Weights of a small mixture-of-experts language model, trained from scratch on English Wikipedia.
Size: 13 layers, width 384, vocabulary 32768, 122M parameters.
Experts: a softmax router, a shared expert of 128 neurons.
Below are experts of layer 4 (counted from 0) of a mixture-of-experts language model. Rows are named router (the router's row for the expert) and show model dimensions 128-255. Each number is 128 + 32 x the weight over its row's rms, rounded and kept within 0 to 255. Numbers have three digits each.
After each expert's rows: a language model's description of what the expert responds to. This comes from a sample of Wikipedia text that the model never trained on.

# expert 13
router:119089087120122105132102063153084093137159123104137141103073101083081191080163156208155150149143137121188127166118152172071106141117171161131092167143131158096081100152110159147149098073114116103145161097130070165146147145106104188046155177162098186116151071142203089121159090094112129154163135150136189050152137149138104084141115153108173119115151104128102094143158128100145127098089
What it handles: Family and biography words. Kinship and biography words such as son, father, sister, married, died, first names in rosters and tables, and heading = signs.

# expert 29
router:202092160145124209153126149121141142144116073087151095144143164149165136163150120092120112120139164150100115103135098164171110118157149085117125128087141138122156140109084183177109119137181063108123122077124138079108068129100163074220120088146101107134144164051071107143029164127099132114119139142088116193171148116111117138193101159155138117164113131085091108129138166139104092127113
What it handles: Mid-word letter pieces. Single capital letters and short letter fragments inside names or words, often after hyphens or periods, such as S, Ch, Inter-l-oper.

# expert 20
router:168127097147147137076167101115107133063129141151090111147114135130097127171120149136122075133110095153124101124091187167093124141119132132086109158178116100157095134201143160105122111079086128143203097167113105168147159099075102097155135135080160191115100093134135147100105133138081117096117122132092100108147080117066108157133158135085130104102108153147192054160122116161155105079085
What it handles: Infobox list markers. Line-initial dashes and bullets in infobox-style key–value lists, such as "- Country:", "• Total:", plus semicolons separating list items.

# expert 30
router:144124153126092105195116078099140119062142124121146175145154147172137133123164152147090100202135192125117121149160124222119125135098099114141120147114099097117096180120072107138099094106158092112065070135100126121203128155157114118112149221142124164080174135199095142147092063151111099128144133089093148161113141126105132122138077106089095159122120078152097113098122173115169156084162
What it handles: Proper name first pieces. First capital letter or syllable of rare proper names, mainly places and people: P(taki), Ak(bou), Kal(hana), Sch, Ar, Th.

# expert 24
router:077139126140136124085177080118103145120112073125144124121087153133094107098108043186129179108089120083124172118186091180205138147167146135149154152066105120126152094168174163120130160150130200075138131173127133065076118130127149134174148103078076151126159179114127155117133160111100131164164130117143056169120142163099137147094110131125107173101101104137137096147147121138101159148152
What it handles: Prepositions after nouns. Prepositions right after a noun, mostly "of", also "to", "between", "including", as in "Curse of", "one of", "in honor of".

# expert 27
router:128127114099148113149073158144130143162117160165114115120131125066124091122161097087158159139134115097170104157124097116137140094132093131184146153158175109132107082087143113137157152093123122139122155159190142183130110143165163108120104154089143054139124127166136152109204166169121105094104091118175124149095115171087158124134176129181052132156061157173138130130104133141102113140131
What it handles: Sports results verbs. Verbs and words reporting competition results and career moves, such as won, lost, joined, defeated, third place, signed for.

# expert 16
router:116130130086146121120161073154196088167151171171180133123185175144115068154131118120068101129091089114095094125116104134131114061153107114147123142116123103075135083107106126159150091079140158108150171109182183104157093181091180128128092122102142101164182166135038118147148129168164103090188099190102149094099131108074136136147155115143118091164159134112174064173151064137146175138103
What it handles: Numbers in text. Numerals and spelled-out counts in tables, lists and prose, such as "Legs: 3", "19 enlisted men", "two", "13-year-old".

# expert 25
router:183152104111159138192076140152135116122151123144195118181116106100109107173132176123141140203108121125142105116062113171156085174086145102088075150076122138152116101109145131118186153105150111089110141144098095092121116149107117116046181099107163141118173109181069158123147206113110099153117157054138125125119117162131114129136124107124125125123162170171155147091115198124085163065130
What it handles: Word starts in tables. First pieces of capitalized or split words after pipes, colons or quotes in tables and lists, such as con, par, Own, Total, Best.

# expert 39
router:235100074183147098099141136120108100144143120106114098160101116153158144124117157133101168072153189167121150145101132110161164142118187092126093173166074142127178159129110105160140153098101124119088189156175147104092139100122187142133113103091128154103114079104046107122115088084099122152119112144104094117094209055137123102105120132145162136162110151115107125086142149145140139204108
What it handles: Section-start line breaks. Blank-line breaks and opening ==, ===, ==== heading marks starting new sections or lists, plus first words like List, Career, As.

# expert 23
router:127149162069154112126102097132156163160104108105108171171109155124112181164111150065137161096121130152141100127172176061108156120125083137109074111157129163125156132086126111143125188071083131106118131148110139080122133143137100145123116072187122100156042104107087097181098074163147141161138091069089135128151067141122117137109096098165072151080110175099113159133100078115107183128062
What it handles: Infobox fields and coordinates. Infobox field labels and values like District, Phylum, Born, Date of birth, plus coordinate symbols such as °, ′, ″, N, W.

# expert 28
router:121161116151105189097092122132076229115166136122092192109131101106175112118155118127150128166114112137172126180108112105148135124092114170169101164149146028115120113123136114169126148129092134087165103205098130117105146134156167149090119097108161161093139095086104156138116120161114169119105146146099141128139155126141157121103102122105161124161140119144190096163078070150221090102154
What it handles: Coordinating conjunctions. Conjunctions and quantifiers joining phrases, chiefly "and", also "with", "or", "but", "some", as in "along with", "and surrounding areas".

# expert 12
router:093124206153145102095141149152135120105150170099098070120113134148124125088163144142085111114170149118108105062141174155131124141166165145178156115165095117108105127128145105110153076125091171155111140090104140100115133108120120136161098123124067118156133167107136163153062119144130124099110176115100147097146207141150134084123136185131131102163188167120086134128206103119143147138094
What it handles: Dates and time words. Month names, years and time nouns in date expressions, such as "15 November 2009", "three days later", "the same year".

# expert 11
router:120094094175182065118204099091143084174130146088040138182106133147109126102142125153193105134161122118105091078093133136140157145155168128136103133202134105091095134107140143181090128182120167110160120078167129093110084098185116115192118118133129148133119105159138136161102135108180191086089143153143109130147160150094111136212135154141118105078150124058092157116175110128174139179103
What it handles: Year numbers. Four-digit years in dates, ranges, career tables and taxonomic author citations, such as 1987–1996, Williams, 1976, in 2017.

# expert 19
router:157165115138084147167166132142129127114120144152122161058165117127168103121104153129163152122130174152079095114080116122056174135127185134145172092069131150172114082124132111119179148132092114187140089158120081148114109163156117139125110153084077115144106087087191081204193156101156132117148142129148122126088086112171134105093204148118128088134176190145157145098108138150095119112057
What it handles: Institution and group nouns. Common nouns for organizations, places and collectives after the or a, such as election, station, government, family, school, council.

# expert 35
router:138129127173123153101173193112152108131069134064106143115095118109121126149095189160132116154136134135106166166086132129126159092127109123117146071083050101127140129048161093127135114170166108176117117130135141102140163106168171126103037145129091137123117190058219104139135095128140106143092122178143105132187135122076109115144161101164137135222197138125101183149115164098116193201112
What it handles: Closing brackets and punctuation. Closing parentheses, braces and quotes after numbers or titles, heading === marks, and odd mid-word pieces like emanc-ip-atory.

# expert 4
router:124063149119120084119130118167150135077122096120141147135160087122144113174085113116115096091112114168093136141140130116156133158105139151105129171194123126142161123158119101117129117149119143144162115132122185111129163039146114063131089125130123171122196146135131179105084076196108172129139105132096153128165127107125134167170128099150140140085093128147209165181077070123193078062118
What it handles: Table row starts. Opening pipe of Markdown table rows and header lines, plus list dashes, opening quotes, and "such" in "such as".

# expert 33
router:127116132096111142119154130128228137148115139094143149076092141149100177129148179174124148168129105152131105137162142097174121153155154108064103182127182213102096115170096123092063145176151124136089167217153078080147142082097130165072153179110116103106118114105151046185188187138152155144075119117161107175148109144156146098097133164148173084096151140139138110124073099079112081084147
What it handles: Creative work nouns. The word by in "Written by" credits and nouns about works and roles, such as film, album, song, version, based, role.

# expert 0
router:177125097114071112157108145119167152117164084123130112142134160123147092157135059088085123071128124156114165081153161129106131135128108139129131043151134168157116093159114127083146188163158138119171091095166129107171122110145105104152134100195128114122120088134069145102159112116101084136079079139138143071140149204192166131147106209103094183147117096129113157115163139072107132086159
What it handles: Foreign name syllables. Vowel-heavy pieces inside non-English names and words, after a capital letter, such as Hu-y, Ha-ag, T-eng, Mu-er-to.

# expert 34
router:129147112100102101119112094116107134153167142124163138188116145156106080116092070105160104149147188144130136149119149087091167135115187111174113161110141159080119100125086122140053124148140144091120100059109131111158130109087138083068150123169165189156125169103144153119117125122149085129151064153141118079197107082177103128097106101128101108124157130136123139103120143099160170190115
What it handles: Infobox label colons. Colons after infobox or list field labels such as Born, Native name, Time zone, Successor, plus degree marks and non-Latin byte pieces.

# expert 37
router:189144174118130131143093121100122169115180043116169110170164164108141156146161111066141112126144127144153110082108098091172172107135127143090129118104134076184211152089143088122077111154138165148170080080052071115147165106124077092167101179081130150120106087089090154129139120102055145088117214157097148119113072165134161126134160117122133112115144131109154160119109173126136129121170
What it handles: Line breaks and fragments. Line breaks ending list items in credits and see-also lists, the well in "as well as", and word pieces like ac, oc, ol.

# expert 5
router:103190106121104129085137174141153139163161123152118115080132125146123110160125150137097109113116132070108180129194135062163111084077124102092154134121153129112138156174134187074161096125093140107140075154130136168148129174183132118176128083134143134112118113112131136090168140126119151126101094145189109189110119126158173197132096098196058203155069149080111123185164138136152059184149
What it handles: Verb endings and particles. Verb suffixes and inflected verbs in narrative about people, such as -ed, -ated, -ing, worked, plus particles out, up, off.

# expert 8
router:108158124167115182045195135155062105089118131146065186140116127172148142101133113120121098142133116145138093149151181157018135101088132163164136118105090119159116108145047073080095103124090134147163088105118113195124108131101139148099102113097150165155162104075147135083094074087141163099148137183105185137152128098125098111088129126072161096105155158062168097168129072171171071135109
What it handles: Clause-ending commas. Commas after a noun or place name that close a phrase, plus semicolons, "and", "but" and commas fused with quotes or brackets.

# expert 7
router:207128183121118144180141145115141115008087153198092138134140111189116168153109088129111179143109163097084133139219107183087090132140082131118129110122168109160072154132107114166126106157134129125064130130134100104180111145092101081102131166147135116139133199167067127154119159187106109141129168109146121148106120130093099134113085142114078134105164104161095115101155107151146122083169
What it handles: Foreign surname pieces. Word pieces inside foreign, often Slavic or Germanic, personal names and surnames, such as Dan-z-ak, Gr-z-egorz, Mc-El-roy, Kl, Sch.

# expert 22
router:110135085095147108133160117115086118172085136103132094122126121118129148094142141150158110101130123117192101147132117115098115181089151130121057119147115131119190134149131108113125154095100119138116119109136111151073142112170115174111152119111120154132123188112080107122137155127152120189102159063122132169096099078171133120165134073149182118068159123139148118094161165131139159154099
What it handles: Nationality and field adjectives. Nationality, region and subject adjectives or names modifying a noun after of/the: German, British, American, Biblical, social, English lessons.

# expert 9
router:132131113147102118095150132132118069091135132214111158072145100109083129105106086170185113175169095102154166106155120144136132146160097152125168137148141097146150182137179207133120093141076086146125186156111124121188134126066098139093133113153096129133134128150208124099187185071152117158146126175154153060091125085177121073144142164134151092141129085154126130085145048083088145109120
What it handles: Personal name parts. First names and the endings of personal names in credits, tables and plots, such as Robert, Lee, -io, -ie, plus closing quotes.

# expert 26
router:094112110109142128074157173153151127157112156149141159061071154078148183112115163115114133132129142064103122119148122083149109166114160116142167151107166183101116149120184185140185162154149153077128062101156102142066118148167091127102103176155133128090137113166126081148163141101138134139153123088131044140086081168117141074081161110130080155116069162120159135198129088169151077201116
What it handles: Verbs and clause connectors. Auxiliaries, main verbs and conjunctions beginning a clause or predicate after a subject or to: have, had, as, that, where, when, imposed.

# expert 1
router:153113107067105124151084114113099117105104082090098135169170115104188167057136155073082139126170076167161126146057119182120135138137124143177115141169165107142115099178128167186180106120052100081164150139125118049097124106154122145155110139110121087155185096181165130121161187150123111112190108126168031147118101125140148132102142081169125179120129143163175174156124085145126097161183
What it handles: Copulas and articles. Copula verbs and articles after a subject, such as was, is, were, been, a, an, often opening a predicate like "It is a".

# expert 10
router:170127129091160143149108159126133170151110129111132123147142187087185167178158206162129114162120109157146121161075077145071076153056108121110096143059163164148074137148067132102060140116107102116149135125102167107141116115125142146165155142123116126140178091167042120132031078123113127164184180097119104184101134127103193169145134090142116096078088104132122107126114189133163124117098
What it handles: Adjective and word starts. Adjectives, quantifiers and first word pieces after a or the in descriptive prose: large, different, great, un(even), pr(uning), bar(oque).

# expert 31
router:149129109152118153130115121119152115154116120107066074145094151123098099120104088089100130110106131091088121155116171201134179151125146126155120089091204123174176159138200101121107082133122158160081169112137126117153124133123098151081092168123072079096078124113132166134169136109149110088138163114100181124088127154129157159098144140061157126131138136158106102159121127080133086090139
What it handles: Sentence and heading ends. Sentence-final periods, often with quotes or brackets, closing == heading marks, and line breaks ending paragraphs or table rows.

# expert 14
router:164113145118123150089101122120128135115137117153157167117175098141169164083107156128153125154141185072138156148097137134107100077099168176158117166095127116110113097116097110186157120174176155122110115130091154169062142153158108150073142069112169115151106166130115148149060090080115141160106109124094112126063116014150075155124123159104116132128150114087149106147110135156152132184078
What it handles: Opening brackets and dashes. Opening parentheses, en dashes, slashes, dollar signs and primes in years, ranges and notes: Ironman (1996), (1980–1999), $ in math.

# expert 17
router:116138138092184168157155127116144097202146126150138079128154098122087145086131136152111074155104142145149093179136136095099207184147154112168125143141081142120109126081169095144110173106114153171142075142081114171066134139139178173104203086145110107134120161123137109184170115107133155144131140104129143086115105100150090122108118135134130096155180115092109126066119162072050146086097
What it handles: Institution name words. Capitalized words inside names of organizations, leagues and events, such as National, University, Premier, Council, Championship, War.

# expert 32
router:097142151134099104157147169109076142201087153093131142109129116151140164081138096108154182136120137155116175146160127132139134107193121097139128113141136054139096131102118094144128106127116104107089137133094158167101108139091133113126091057138131101096157108147129152101129142097105139168135149118160062131133140120111208121076147148149070238090108150184105117106086108140057145136083
What it handles: Pronouns and infinitive to. Function words in narrative clauses: infinitive "to" after verbs, pronouns such as he, they, who, and possessive 's.

# expert 2
router:048103112104076114167108132172098165199160124107169090112179125155174138119129103104146169154126174143071146123160101122098147133174109160128141157124173066121141188082131133100136089130120116160124143142121130160106113116108128128146159159071100144145108104133047075113116145142155103066146093182165054068082112060123165076161141106077106156115101055062163101179138122145151157155173
What it handles: Determiners before nouns. Articles and determiners opening a noun phrase, mostly after prepositions or at sentence start: the, The, this, their, same.

# expert 38
router:119125153144152135196107121140105128143125148164076153130137145080126144105124107171121138072150106117103103077108111133059074044097143137140145118188184214126147108152176110141127068100119102113159121126215158133124091111173150087152077154132120159137138132185115128100152145151062169168154109132129063193144130117147176152069120115146167124118113134088099127135120133137151060206089
What it handles: Predicate words after be. Participles, adjectives and nouns right after is/was/are/were, often followed by to, in or by: known, located, available, released, million.

# expert 18
router:114123096139107107153176114061065097143065190178113111072117082140107112116098101156140101139142104140134135136168173147084207136184134115090218134155105073101152156093114138128123102137115115129108197135153121191138135150095152154098138127082179101121113186126194200131177171128134138110119158118122151142083118103180103151150151135091139139128133058151150100084126082115137158105185
What it handles: Place names and surnames. Final pieces of city, state and country names, plus common surnames: York after New, Gainesville, Nuremberg, Mumbai, Williams, Jones.

# expert 3
router:134160144110129126118148151108107153133151128132156091164148128148222109150104104089095052049112090126148072097088115133109148111165063131138134094104153129157176119197077170117104154093099169071087143068128182108109152134153151169167094124128163147130071118143103121124076084138163128056183199154097131167160111150110130115128101146134141107145156095106122138118138146202144069073155
What it handles: Geography and nature nouns. Compass directions, water and landscape nouns such as water, river, coast, south, plus second pieces of compound words like snow-drop, straw-cake.

# expert 6
router:188203152048184108181068130065125147144099088111146148159097114146123113089141098051144145122159142172169102148098133118063121170142112139081122093171093161090161149102173070165078111124111106140145150132161134116105172131161135089143137112126120147130119094154159152087141135170120142101094088141171141154110113129099095132141097117122105134133085157144057170154052145158101171192033
What it handles: Table numeric punctuation. Decimal points, commas, pipes, dashes and percent signs between digits in numeric tables and statistics, such as 34.3, 27.68%, 3 | 5.

# expert 15
router:102099102165125121091175147122136125075153097135135158085099140080116076130120121101173149143128135127134186095120134060052107116090133129076168143106111074115209106183131148049160159130097140091175114149104111172180169154118088181116094094074141173102115134119184117147115085125125130108101130192130167120137139104126134134099174120129236116194120113178121176101118132136140118135173
What it handles: Latinate word endings. Suffix pieces ending words, especially taxonomic names (-idae, -ensis, -aceae, -atus) and other endings like migrat-ory, perj-ury.

# expert 21
router:083085168165145157114080093155185177136156182152186130114070168122113132093120149138139186208091095106142125108203120199192161126177120171161150126145104147138128169064090126147104109130159124116112100176131099161115071164107153086131086175134089091150123094140102115147126146103140173122157130087153091121160152143091094142110068123115128120134098138102155089057084116103186144160122
What it handles: Place and time prepositions. Prepositions opening place or time phrases, such as in, on, at, from, during, until, often sentence-initial before dates.

# expert 36
router:145113071140185146134129139137133144118098145095135094152086120064070138124110172152119164099113152119140185137154111119114116107151149093109150097122110127128123106135117120130153101154145069129089119145181147076097099114079108121189185125181120081130152196109085135061131120099180120137098171138141200157170182148148069142110149182147161117142048126073138134127142183087118182082183
What it handles: Word-internal syllables. Middle consonant-cluster pieces of uncommon words and surnames, such as C-ron-enberg, f-ust-y, refurb-ished, His-pan-ics.